{"num_hidden_layers": 8, "hidden_size": 448, "n_experts": 96, "experts_per_token": 4, "d_expert": 64, "d_shared_expert": 0, "hidden_act": "swiglu", "moe_layers": [2, 3, 4, 5, 6, 7], "router_score": "sigmoid", "normalize_top_k": true, "routed_scale": 1.0, "balance_loss": 0.0175, "balance_bias": false, "router_logit_norm": 2.0, "init_std_router": 0.0151, "lr_router": 0.000899, "vocab_size": 16384, "norm": "rmsnorm", "norm_eps": 1e-05, "tie_word_embeddings": true, "optimizer": "muon", "learning_rate": 0.00373, "beta1": 0.95, "batch_tokens": [32768, 65536, 98304], "max_seq_len": 1024, "train_tokens": 319300000, "max_steps": 5453, "dataset": "wikipedia_en"}
Below are experts of layer 4 (counted from 0) of a mixture-of-experts language model. Rows are named router (the router's row for the expert), gate (a neuron's input weights, with its number), up (a neuron's input weights, with its number), down (a neuron's output weights, with its number) and show model dimensions 0-111. Each number is 500 + 50 x the weight over its row's rms, rounded and kept within 0 to 999. Numbers have three digits each.
After each expert's rows: a language model's description of what the expert responds to. This comes from a sample of Wikipedia text that the model never trained on.

# expert 21
router:572532558440595533619534567465516457533563445490420540535475502556425587539475434467553461469444457554475505429559565472526519457475511411535538569592510480569571490420459548448447508455580503422464501510489507556449414567471497447542513469498470556474443486435523471454447536438501432560519589471555505465522459494475533524538528586488
gate0:544433457481480539474502519601542446524472457592506505508575616460422407490448583569508425534554546470523496546502582436438516478516490527446460452513510431499467503575496448439502494518485438506533467508537481455590499517456473493478487496545498440511572458524532497535516495547466512538424408502454550549490473532448563466479476531491
up0:437517532533463568400519459490457472507544504443459571423483519623478462452437457540550500537455497495410540518425449535556531463593457470465535505395494457450563488469479495468523456560434519441456530462509504530539336417518464519496632401443491428540497541433498481634375570473528486508507479531513495506510521494435537573440521519429
down0:476438502572477532571504507533519580442507570502516498506578583461544445470529384471558515458466556455395458438422479518549546558532568470546534432410513512432436494484491551445472510527548581481438460457485596514510444530470448508475502440534428411392497480513533510439452446521541451476493471459383493562519530389526515622556431554547
Parenthetical list connectors

# expert 48
router:571536567377536615600489548526446390538486498481494521505527527569449443407497488492548516453478372459527512432580514440597481496478503536463537622513429419527455482563485565434438606463541521488455463583467536515493461491485520416592542514522457522502482531436552447486498477435506496522553580482530407477487458431432584482578470498525
gate0:484481484506498618545486508457467532531521499469496515403500498546472449505539541471521466558598507511493507498479550453461504522558485486494485486432428512493386554501438418537537534449501539485471557482503497469509418494451535549464505509488512445494455441566503443489540445524398489561446606527539502437475550372469548367468518452535
up0:444497431411526495529396572533538543506421550437509481372488413565432490476419485474484440390620492466559460535568584368495573519496578574553471541588465476425565544417409467502524514441499516531509481467520540475452491536471510491445524415556558494572524485505570452434536531474475517470483531499528472492516585503389483471537526371541
down0:457564537577480417504521554391438556521403479456469437556404435587481455410561615560528548458451467505511502580427406494580490582508511431596413537495525512467528446516479493561478541482438475489470537558498538520545406523490476583569525481470485504587431446570474528532538523467498502544520498552605536534493411476503503565506493502546
Capitals after a space

# expert 39
router:525540527458567574517485511521426438484559485487478507528496518522461527513444445432527531474455462427462504435549518508649517552553578525598513581498501531458469512548404619408478577490531549399517403451532542425411538524502510380489457429513473524509436429489477522460438529461571453513377563399539407438469562462421590486578533554546
gate0:529532493506432433464510560580444477429474469450500515545482551496602438536560555360449452478504506489536563463527466470506510511503402451480484504418548581456530465559581486427485499517483508484613507550497503482488541506417517512416520499512567578502517455470475525596502538426419529518527414519481569566590515521644482524523479398406
up0:453545489600534460525552509510464417458469530505460527444547517475471511466547569528530443482485472444519480566408444670506492375594491508546425470409541523480465633482497521493415464475511434446499445489522489440574497544468437465512443486511447574518523415443516512551489481449466472500631431520432462454555443583535575520543552464574
down0:453454446532511387499548478442394485410491585504458463468515556455526495511578545458576404496460491505511496548515441535534458500517491514501506531522495516506498544519526490479479451473513480526487527514428393537418427444545482430580544468434525523450488514466475465479509464493499558442532434608438559483539531459625495529500622451552
Temporal clause conjunctions

# expert 16
router:537486518440556482564559523456443436531573461540465455567507477526377500516483419520543486476565393448512559519575458539558400513505501441457515594590452486489486482546486454449451557434583503453422454511441640501488441518542500558482527500455483495502449541463471492413435527450478493514521598572539459425510540510417485392545488526483
gate0:511516430610441548424489423556517477498590589608475468518512421514500431521591496514515519619568499493507588447459473576478499556441464502427418495534508562506504567481481533588537456559565470500482481540454494512516512428524498519602462564501512479509637421513546507508481487468493488536485566601378505477481490569401481442453515555447
up0:493430502331529532507469608537544481468401542492433556507532508525493444497504565517556511461527523481487433378483399505509591504463439530541525480500458566458541623479558506450549494491523498335405596396464520540546481578493595561464525508467630395464459434546540543536498503550474399457491548512528439554456543532550540541467461423504
down0:572545391499572464537543547441486507526474446483489533471539526478525622439453511503519494493480495474462453500496462486405433445466469569516539446527553550550406553449485486435526571429479553425487416526474434393524574425578488524459555495587450557451415591405592472516466571462429502433532394501525487483500452454596571580574445497593
Function words, modals

# expert 33
router:543588528389553439490553484429438505549568479410436457503465445552460552392488534489497553494443398518591481486552521573487537444496439523464460507542494421555564531448421504463525490520501487469428481509542585511490512500471598544468552448535483564488426506493514441422425504514515456547567524436542496435476513505520470462530478562608
gate0:458546446401523431441432395390494551505591423456503405489495390447486445493426469499424547475545502460538517522617429451491527419516535470496440487448487490457497456544546447487485468520451546437527505454646488501549413475520475521421530559491528390502499425526515533507511528558514496525497461599527521512531488450463490552459502462493
up0:480507448481557574517454536478515466508521589475451482529529532522442468578544589558467565457494505552522454548486593526510497516560490532554514534444553458562556535572470452430552524452521426471548515542495495508556526509545499531449503478530445397488444510495501437600486391484469519482458497513428628477509481558500458510529461577554
down0:515547529457510548432498522519504532448540438515500547519441520535556390540541468527520513458567489500516418420404467498536617434513557560693528462447551489557489474509512482606477499464520479555489381525440499639466387442446586501474557491459550569556470472584468450468422418618502475453535479503507534488544463529519480492422378504596
Mid-word letter fragments

# expert 41
router:493478575500472496498574508467495429486530484514415573557526486563461534595395507421507501496466378508520498435489550457603570471459480491441536561596547427520578521513454511497459541480522441489542416568445584503528505498516511533520509434478444534560498441441533381452448447489506506482531488501562454446485504489431547529542445508552
gate0:484438468614477515506430489447518565509533589448485518508496491494533471417535513533416553581498509509412484496436428561474455506508485479462521519542476490436559565516514500507551450474543451493518519452409484487541543476537456523436423505467478508532635445497443495541577486491483480524542517553546581472451447452375445502587552450513
up0:515594528433455475454494525463470472477483491512558530438482488465500495529478464473477543437549497438477493475493523525468578446535507507521450484448481507508498535541572488375468519533513463438524482503461510593558511430530508587410546535547544507461523577448595473402516449543397454486514494475617476615410450514429514556469487463399
down0:593476418588471486551555558558486490505515598504516501447454484465434507485541521485458523421542494474458426596417518573484529531496488467551443524442540519522501389544501455515437478532595517495511521538476453488479565539513506496397479511545480506556492571496432583543476589411412569579519459436486513549540515440548446480500467555445
Personal names

# expert 44
router:555525557460648542481585575435411521594485521501397597462573559511491596427492484413585560452440417549565570416585526469622503454507487532544506641507458439527482508497551469498455515467571498505465488505535639537455450505461545490531521469539492541418469520417555475419452548409497529553518478520541499498472485483535588509532479592493
gate0:484458524535475463411491466434505515439605621536503487588394471470476566511556565493435525562533506526509464483536493528461534482521504655517481394528610441470528490551631573582507521452505552505470508545542488450537536491544585507507462433539485421501567458510483469493569436533571491562489531476379457588496437514447469519509538440525
up0:534466562570426437507501429376542426521550367478529463574565637470415540434482517450523477540504496418444474510501471541506483510462494453518440490467485452492474487496563452528468502465467627509558572572434514534415480512417421418468542581502465479512465473544582426506424524558574591486517492446592500519529480540584455408467547562481
down0:399546441516471461473459394473473525481465554513505498488489469504498601561527573415527480484561502488502510415502542520487532512528456470520467546474554514482501464541581562534448532509587487458534491473400469536598571459574547624595470452498508485458484536460554540528475541476449546469520557505501550453581471501523552402488528578487
Colons and separators

# expert 42
router:476575530479546476526542537485493512602515549548500515569536512527417536568451436551601492413376437571529485448531532448562484436488578457541509629622460473558541529493443527403500507487592463478501532509516584485399493559445481417510505437543467522458410473458461472413508527429508509518526574440494495464532476493498494443515471570507
gate0:526484454516499416457577570461493459403538506511444557512571560402529502484425443491553472462515511458473471535480527491516534517498493551503462434512448522385386518478559520547451426512490425527424560558506479485483476539506511524504371514488512507568443482519467557516419468500610517537545478472499594542540511430527470490494498510467
up0:499504515520471457504486503541494477568504436511409454494508499514444426448412525535602442491506503468533573462499560546507460506472450476592480498523574452504472454495555523512460486489435501504544607465532522442475466537510395490488506541546543549510407460533438552445500460573400618517473490497477519593520543434466448509539531479461
down0:514571533579510564506577462546495535531474578501589554478465500541481371436473485514439512565531486485510492414478449458523511580576470514535539484450622482463546438555540543553470530447540493603645397518574485439599504577469520519496568583555505507480507459478435538617531455426536519393460463541492540420483576504537444426552520472571
Opening parentheses

# expert 52
router:608458541558490583431500496496547385605572383447556451564504538478473487491437478505528499484445420504507552418447457531521494482509519581453499503544465490439484507466490491557437547512503461375507578513483583511416525480506469437514535526458546549515454510524495474556456458529529514599428567487497529514507535566431456536500468504375
gate1:472471550583486571564503516497511484564468451452474518409598539509415535503545528621442491580533516500454467513440560454499437451473507478478492469496406501517415473378491531500490474574557482511458477543497478602379579493525471503523457489630480507475417577525565588549469475501450413456500453537466487534524467471605585497557407438533
up1:514558491551524478493455545554446486521501386511493523451467526517473472457526545316498462549491513586452517475532511457469544435500480502555441443562523495508469438432492480523582495625507565588507546460461512572429465552534458487544569449503442399565514445572505522463532602471456549490496523475530569582522463561512561488420516453528
down1:535549472576504517466564492516519516528540520559486513542533535454469512489452627448462526466521473524572552495559608500568515492515492410369459465443474517545597456420542446488446503463474481433489600548485510549482453537457581477569483478456541498519489516509430441538513544543537396462543454515515603385426556522419531511569442499464
Table cell separators

# expert 18
router:469506635509536435475531539453480483450507444447459517482465516554474577382447547529539532488531496508465547514568479483557416488606467505556580567510541446566506571517406531496508541498420459508487493508492506651665410531426458492552552504389506463580478532459561553543444521546447517554560516484540599409474460456482503548531532555507
gate0:428549415482472550448506465507491490485560559468508467521523501530506484627541494480475439438522526519455526476467471569480529423511539432519455518432467460419604408644481508570475547438452473500486508518481491470509540465490449502489525384487525450407489525549419528463516430548461526376495477513540462512523500550531574564514420523522
up0:521402446442499581481471484456457533497582544480510534451457494493430471360602549571466537549490484546497555498497484575493423425511379491512492554448561445503548437565523525499485552517492476534509520499499502412456528496569451504461505492469424481487517548487530542511432506533348482430499421507525550511563483541508499510521521553432
down0:530496485525417561446489575491498537529562466444529410509540399541474458440532505436469562496476455510492537566473642441484457499503505615496501528453552492378404387492474461549552494543545532461510581509481477551526445429498539582505509407538446468400463553538386472455536534516544549493479534421528469578523498295568449466480445572392
Lowercase word starts

# expert 14
router:412507435514370455599456413488536564503478494516534495385541556558572442397568530547469543472660665500469440570479474465471484586557475510505510426498506560540431475547514538447516472486452538538517470485460420514509475528466507544529470582510519494559585528521527542543541530533497522452540454527476514473465485549542452478515446473514
gate0:550470475429474499511389476557493402507533517523527513457482536493509586572436535546495521603433485479506479564566504506534517496530520486537455507408393375504504443461507505515473419451454460403531509427461477359551553474449525485434493480497488483521555560469537476481533466537474492503667391576569518458487441503472428520422475493579
up0:432482471634505486513489518539585443461381473434500546425554511543534390449467424436430496471539501552493458568475449462498503455515420549574441490487617512535462533467564459587524548357572469519566460467441480536446547515488532462461584499427492561486465480632387502533564471518498550589459487468376498535512478526416579445406450514523
down0:542531453512509574509585454488537482511565496468526406600550553519539463405478463445496538493503515437532512481548443437526533421468504515399433538455529488526551537532458360587462542526547522387508482432522426525468522486487496512552494488495455527534509531486515535547524419521498452437413469497431527466518618508475521460502439398508
Rare name-initial consonants

# expert 3
router:528555524453610474530576560480460405525517511514356495507525577547424535482495450438545551514452421530509522475506500493535466545482506496484556542534480461519543491505436500426440596494582574458500491529556601470498410520494435486534536446514486528449498484457409470468408496552486457598443541441535507525485501479537540495525499497458
gate1:540442525491486558475472437490514453479537459610474502525578581547534464579483591563510516585491532541448545510449491446529432426522488491517535487462522514524528477445500461540488465512505556493529367482546503529598502398464516559468547583534430577511543470463513477536451412529474448482479485527612510537569578535587583556427505479460
up1:488502567486514501507484496550425512503449467530611496430467475475573583616469516502452471434559489463496468517597579485459547359510564540612486527603477525477568533487580466460543448557463503573516517541429507509418387433596638470475503534570477547531478525581540506441514485465547485440589506473398446522494455453495573511523486597555
down1:528516467518502497515523528438592481541571463540492482493399485478485523579440505570438415596527561573497543466520569530461502495463491451554526459439475524551564494507445552583474492450513446590537478470457465541527518503486546531507546628452463557467549574474526613451536582451548550558437520548421580441477414393482505433441511444483
"an"/"in" word pieces

# expert 11
router:529518568463511515487538528536407436456560546541370568657479519501431457433421428395565528491424437483512548469444572498523517474508540467548494550479497401569506476459551588440519480420630535492515485528503539536473389446477528399463429406434509483520431518461458451505544509493485503485565528413557613488464496519464594448576542481521
gate0:438573468522473547512439503663562419442400564525446449451479469566459542511458512455486533434535539553530497493508512565496543500484555516599564508556468462439501435506585551548463527585511475529478433469420501602492466509447476495500458490454463525444583484569556509570536529429466487452521490431455516612457485510452499560561495481444
up0:493454543447518499484498510494585503547596432501552546552482592557447404584514428535475500548535511471490433457492513449517540465478563518489556507477383527558566326465456494492504390501461424461439483529516519559453572517466509505510607456499578449492455420503586498437462542418477418528570560486513529533526543555516535572558469444590
down0:569538517499497509451503424479475423512491492501477455460480559531524525565477418432432452525567499508547539479449637554534464433536491469478489460449455538535479504459495518488487517482550426506542499564514491404546415555550435478530623535501443464483500619456512547528538514500480483552453525443428593435526488524482531534481514480439
Word-initial fragments